{"d_model": 384, "n_experts": 128, "n_head": 6, "head_dim": 64, "norm_eps": 1e-05, "rope_fraction": 0.25, "qk_norm": true, "tie_embeddings": false, "init_std_down": 0.0, "decay_shape": "linear", "doc_mask": true, "train_tokens": 1131000000, "dataset": "wikipedia_en"}
Below are experts of layer 11 (counted from 0) of a mixture-of-experts language model. Rows are named router (the router's row for the expert), gate (a neuron's input weights, with its number), up (a neuron's input weights, with its number) and show model dimensions 0-63. Each number is 500 + 25 x the weight over its row's rms, rounded and kept within 0 to 999. Numbers have three digits each.
Before each expert's rows: a language model's description of what the expert responds to; "gets" lists some tokens that make up at least twice as much of what it gets as of all text. This comes from a sample of Wikipedia text that the model never trained on. Tokens count by the router's weight.

# expert 3
What it handles: Sentence-ending periods, often fused to a word end (ation., es., )., ".), plus line breaks, heading == marks and table pipes.
gets: ".", "\n", "==", ").", "s.", "==="
router:503521466557530496481517499479525532496472491528495485507531534465486519496473500520492497532534507497479454525489501556478517514516452445482484486503465490452497469518505494493474470475512463
gate0:501485504461468506506506478538499507488476527483496486512474505496524511481504519498558505490518484495485559443539496508451504475514502517513521515499481496494504498489459495485527546497511500
up0:447510516502474509511496521516568523483493518512516500485511518512481448510513485506502485509491531493490479524525520480454554477463498492498487472518496478520519493503455461558533521469480497
gate1:516478523458522500479445459512497511490497478474515501477470512503504536505523469485468493531496506544479519503501467506454473483520491476483445493474530478468524517537479508529468502527531525
up1:515485496533487489473488508510493492514562488502506555508526499500503477535507504543477495465514459543464473507505503493484539493556491485525553492484561517495521479546505483550505486521509532

# expert 58
What it handles: Capital first letters of proper names, especially G, M, P, B, mostly French or Romance surnames and places, e.g. G|agné, M|iron, M|BC.
gets: " G", " M", " P", "M", " B", " | G"
router:489489480510472535539551473474455536485496449478547466505469506494529487481533489508496484485477509454550501542499516559516503481477477490529516484478506501466506505516514505474487522520457475
gate0:505488501507438504525500514512479502529495487488501496520466519504535516531550500518561513467500508485513524542500486502452467482501503495443496471549506499477457538483509526481513505512534491
up0:499542479484479499481497505490519521459504538484491509464533502483478448525515487474429502527513498540457473472518557510513548487488512474520477487506518526526525482478469454535517552437525519
gate1:564519521454511509480467483495514516504508479512496517494526514520518552501494496472452517495474469490493445512549524450471485485508489511509476523470512496459515527498495529466496559523494506
up1:509502508484535543497529467504518502467472513501504557476500507488495479486549484519478485514481489521466455492454508491486466547499474495506539478508523469536480471489528480496504434523526502

# expert 51
What it handles: Hyphens, dashes, colons, pipes and ampersands starting list items or joining infobox fields and names, such as OKB-1, "- Occupation:", Route.
gets: "-", " |", " –", "/", " and", ":"
router:463480529508471507495479505505481499506496541509485486528510494474509473494496512471461500510502458472506481505502541523427495491497459491482474465521554497487519484443472531522476528449498477
gate0:522517484503401525533481472494502510502483510507489488508508499470511519485516496515570498473485531484506536484557483478487465483580529511505505480497493481487513505487507508469533512492508480
up0:459491481456468487503504490490496539473533505529497501452502498492482483469472508497488517537465504501470523512527519477538535493515530500517479459463519507503472489505484477513505513486481485
gate1:517492516488490498459472506517506509505503512487492486500500530542478549503530521514431477501501466539437493484545459500501445522505459469497477452463559520503485478486503534496460548554502499
up1:544529524488514513477459513487516527488523469484517568475520491518502463492548484544445509482509438544462450474515493481495528529535461493469517485523542496522509474476514506513522555519486533

# expert 52
What it handles: Coordinating and or -ing/-ed endings with and, and subject pronouns after commas, mostly in plot summaries, e.g. arrests and, , he, , who.
gets: " and", "ing", " He", ", and", ", he", " he"
router:500475525463503529486494497511497482517450463535498505467490482566541487492478512461508485542502503451488516477501487471525514475514490546510531513480487489528532469504522494504510493506453518
gate0:499494506497448493537507486525494471511487513515479468482454512529521504508499462511540493501507546488548517468512504469491468505527505512475512494513470492493492507477487514446484493486537517
up0:500517495479521492523481558467494472468505502511516512500512476499500439528460498485440518519475497509470500499490564517473525496474527492478466479525480488514491481450494463508497485423487476
gate1:513497540533475487471507501503492515498479493468501537485467524534508466519497480521473492505492445500464499478516549498508508518544502478522485488459529457498514511440489543499481560515502511
up1:533505473500557511449485470482515496503512544493531496477513545454526477510531470488511513512525483495470450459506488491485494528520459529458562500525496489480512504464483485466523474504524519

# expert 27
What it handles: Function words joining phrases, like a, an, and, the, and fused forms such as ", and", " in a", " of an", " is an".
gets: " a", " and", " an", " the", " | ", ", a"
router:520504496511513529533479497485487478516506455515505481520500547538523426482498523506494491514477467471486496520507486467487512484498514496520430449475461476525505514510509479482522514485540527
gate0:490501505511457487508504500541499501531466488436508514479481498466527511485491477474560501462489529498491525457535477468505471502520513533485531505502466505522507533470510488457479493504530452
up0:493542486503469504507475520487482472493500492473461536470538486453506442528494485486475505493482481507463503488493501460507495507483516502482470479480498515511472514466515476499514521488481452
gate1:531470478484526488472473530483530494507490514451493493519498528524502511519478469463428508497454497497463456524487516470462526487527463484480445491473543489472513526482487510509516551521508487
up1:537491499510522524490489504510483465535511499504513571490519502473487490516522501534469513475509489518453455498482519522484519547547509520503599502502472483519519488466557492492543480514483523

# expert 61
What it handles: Pipe separators before numbers in scoreboard and statistics tables, LaTeX backslashes and frac braces, and taxonomy lines like Kingdom: Animalia.
gets: " | ", "; ", ") | ", "g", "m", "v"
router:537536502473468518493503533488532487516477533497459495471514523427491498499518493536528519501477504506500453524515503517492501514516505461480486537503492486515522520471491513469480515478509574
gate0:542507513490478522488571477544496509564514501487501499478466491466502521477496495516532456506499531515519527483523518484482510502502522552507523526503475494508483534509491486487506490519512511
up0:501510484485525471474515504479483494502543494464522516502530476495503488561527533497458480530491529506473505510472505450467524484502525496511455480525532512505489510479469543525512513468486461
gate1:506476497489505504472492457500485513518510525486503543498445593477514506534516499480461516555514484489477511523570486507456463489481505482488494498426491511496503527544465492458488540542511540
up1:505479485474511482490493472511477524493538522492512568504514517509493474503546486499507511511500502508490479495456471487525521516529513510481568507515533503476529522528502468470544487537530546

# expert 62
What it handles: Capital initials and short syllables in personal names, especially South Asian names in tables, e.g. U., J., A., Payal, Gayathri, Mac.
gets: "ay", " Y", "M", ".", " U.", "y"
router:507497512518488499510543480490484477537455454485503469512488503474498532482510461481490507478483516502540541505447509477520501473539490508501492508496507502474498484489474531445473486482526518
gate0:518564465506439518526464457514499510520502490480496465503532518480457495498503472493535471469497520502476504490528499482477487480538548497490511509522482512492511507512502513503517517452526484
up0:508498537496475512503473574474512472469509443495505500504494499526498465552508510514423574509478480506485494499504496498476518493487493495477468483502520509532461495491487488554536508471498481
gate1:546470523467501528473467490517523479516505506465503483514495549476489531501507500511452485528464499520490503485524535523494475519503467444494481483479529509512531516485498488520490526533526500
up1:532515514473549493487500513487486491503514477504488556505500500503467480509537493514551552499512442541484477530533487476477477538566466556501531491509532505484509478497540539509521479519492530

# expert 44
What it handles: Decade digits after a leading 1 (1950s, 1930s) and Latinate word-start prefixes like rec, res, inc, dis, reg.
gets: "1", "2", " inc", " rec", " res", " dis"
router:492513490515543471526428484489462502451492521528464481552503470497503490499511507526496481465500495494474526523547485510484476432531504488552561513487491496450483498498480511482523525502488467
gate0:499486498533462482455509469508487500556506515485480477515493466495522465495520513504592500481491514525537512478527497516479485452546475488511534459522512507498517511540459510477486534522552520
up0:489519512505526519524488488465512499456517501513464494465519504537481470531488503473473512487466495517486471505495507509478531485495551510528493479518569506509507492463547472533531496490458486
gate1:517519535496518540465479500495521468523494505500536496460494521505500499539462505478452500465447452490458495517525482485509475493504464510498425503461512479504498468515481520512506564525516495
up1:532457501526555512510483489477483479500503539524536529516520489506500499479551466497476517476483423492453456474526482494495499536575499534465512491516492491527503498528498488455535519530499549

# expert 17
What it handles: The preposition to after nouns and verbs in names and purpose phrases, plus 's, for, and University of, such as Coalition to, moved to.
gets: " to", "'s", " for", " to the", " –", " for the"
router:477463534559434492502511567511503511488507491479501584510499499549475495490513497506472512494475517509457557510513556465514521514509497468453516510481532482494484484455523470512510518502515464
gate0:528510509482422503509547503479462486517483481508499512492524489499519553501497481520568519470481549506587511463576496497492499481548513512462508508508525492486508498500503502481498536533532486
up0:481522472439491520517480529461490507484523458513514523482514484523497454531490494470414503487485511504455483504463487498487512482491561495496475533517543478488480470472505455529531484478480498
gate1:539499525492474521444519476495511516515510527481456524476515547505483528510485467500452485482505486484459463511538511508448511532517494443480448491454532513481537500512465515481476514503528512
up1:511508502485512465487497497492468524500549516504475553509521499528500501509527492492486502502482467500450498477545512511518508525525505505504524495483533502485528490525520461495527494511490529

# expert 59
What it handles: Sentence-ending periods and clause-linking words starting time or condition phrases, such as in, when, during, until, and , but.
gets: ".", " in", " In", "s.", ").", "In"
router:488465505525576504497475498483520512485494498548530480514475516492537482485526488519490509507514525476449532499444521487499475528489509480456491473474493506542468510504509483515450497459533475
gate0:508496502507468517510503453571517541528505509478490464507478516520514486485512494539550503511505536478533508516522514477467487529544489474477475481509507492508527499489493489472524512536526495
up0:487510475478504498497519520509528500493510519488498476495539504565477447502530512514471495511512498507505489536486481463504527519466498467474444495511518489532519452461495483541524517515457478
gate1:514497525462510483456473489499477498513497487477431527488511519498518535511484503556479498518449485528477512502479519502447498522512476494551460478475506478483548500520527525535495492500520507
up1:536488477505502521499502503487507546479509503507524560480518487483452476507526483508486512501484483456497472478481528494480502517542461519470545472508516476481510501510499436525498482531526515

# expert 57
What it handles: The, especially capitalized in titles, sentence starts and list items, plus title adjectives such as New, main, traditional, eastern.
gets: " The", "The", " of the", " the", " in the", ", the"
router:501505514493505483488488509498470496456527484490519531516572493542454517523462499504555503515507501507467454520500490493519518499471501488472465489472497482528536476498486491470512493487534475
gate0:553526535485460512469555493544484525550469478483476536530472473495492522523470496514529502468486530506525522497528511499518440485550503512491482493494480503513528494499485529494506515461541539
up0:475498473477507481497473512458519521495549506485439468472492495514499393473482504503469520529463464486472492526502483494503519482522517492510471508529500535478523482484474497555518492474456489
gate1:518507509483508518470485492524516517513518491459503529511503519514503487507533458486420515484460499513478490493491554506494491479538521503494434457476517461490510519502542505509518510586529527
up1:544503498494529532484488470466496496486538518506509529491498495467484441517529510509513466495482439537413449469482504510480499521549523494482567487504535474505493489492541470480547514487489539

# expert 55
What it handles: Equals signs in article and section headings, the first letter after ====, like S-emifinal, and runs of empty table cells.
gets: " =", "===", " |  |", "=", " |", "=="
router:458493489537505475496513520505493499516485516473524493480505450486472450507511525533483505514514499468496521516511478498437512480517506484471470479513438461472432477478535501508481501499515472
gate0:525498519481470500526511454528515516531456464500455466505464479496501533487516501499557503503501511506501514460554486488449517472526518523506476514501490495512544481490470510465526491520534510
up0:496509515497499474514507517504525489492501479529461489496530460484477468507520498482437498533499531516473485492538525511520529485475548475494484489474534526489514497530462465542549526504470497
gate1:480477524509512516480440474507492501511504505512509531467493514494496550524494506471468491488481494492454469499536534452512458500548464470494477454430516507465541506502460490549468510497526538
up1:539476483482514523496495488461467505479514524538526574490511523489532458464532474511495496484460457516490429463502455538494525506523490486458553505522531494489533506522540477468502477524520493

# expert 20
What it handles: His, 's, The and the-type determiners before works or opinions in biographical prose, e.g. in his book, Millikan's opinion, his biography.
gets: "'s", " The", " his", " the", ":", " in the"
router:483487500479492500520521526547473485483505479497509508504528509525486509508529514491485491500526476493510510509495510515528515530512479455486463502488480475499481478519518464472535511480522497
gate0:492535496506484498504516466541509498515491496462497502498509469488539535506514489493553497515517489517510479492521494496485487487536519470478505487525530480485510442468499542441520486486524519
up0:502545472510509519488478515485516494467495465516486526483557464538546416528503518465495513527460457515472471499507488493493519481488490477490489496522550517504533442497474471504531514492453503
gate1:528511490494467479444463483481489479499484495456517543508510524464482514511480528473463530459518474500468461532511536542479473488535445481455455508480533492523505494505506511477461501522495461
up1:513441489519555512494497482483499516497524518494562543472496501498510468541509457535520486498490481533501480478530478501522509531493477484517540491516516495491487484493498489524516508492528534

# expert 42
What it handles: Line breaks, pipe separators, unit brackets and field labels in tables, infoboxes and chemical strings: ⏏, |, sq mi), Average attendance.
gets: "\n", "\n\n", " | ", "| ", "0", "C"
router:511511456491495503478508517526519541471499458496500475495531515505486459519504540494465504519574504478476466519552507492532510498511477489491491480529510489499499466511554501559498467487493515
gate0:478491488487504505504514472538515528492504491481471549509441523479526501509525493526575507487485530512522542518536493488493489513543568519502531511551529495516509515465502482459528522533508490
up0:492514494526500467474482513497495494503574484508467536479489500473513437538499485492472479525468479486496472540510500500502553494469552501501477506512510538533475455469490463537540529489430466
gate1:532484550473509524454501471509526498489474498518482505501489543515513538496496471452468497497495455504448500510525471490493480499523492503503448469467517519510505499510502489479463491541495533
up1:506466513521540539518518473509490524488513507493521585513519485523469510456537482522495495497472467531498480443482472507520506546559483517511543495500534514497504485465482471509517501559534486

# expert 41
What it handles: Single capital letters opening a name after a parenthesis, quote, pipe or line start, such as (F in Fabricius and B in Buckland.
gets: " B", " F", "B", " P", " D", " b"
router:464516492511479487481555479487508473512497474528499501538525495499483526520507506517476457504504496478537497461515520557504528456497525532474513536489541461497483502519519507434469532556471495
gate0:504517508487470504487466484544488532512527493492488509504512488512513498537488512522558482506516532503491559513529497531556487507523540524496492517511525486472515477504511475444537487501522502
up0:479511466492483497491526523447534512474512490476469475444516501493505418483523494474464505518482488492520482484487494466493514521462525460495462491478507487494482536488498475553523521461489501
gate1:530493514480536528459489463515527507524507496508556501515525542546513537480523502504505499470537462521496498509513499504472442517539480507506492485459507506481538479493501510468502546526552508
up1:531506503510533515484487454452492495492535539462464511513511478486516475529539478484488519517495489488456483496510471528518542518541494502507559498511553457498498505492520482508516473534493511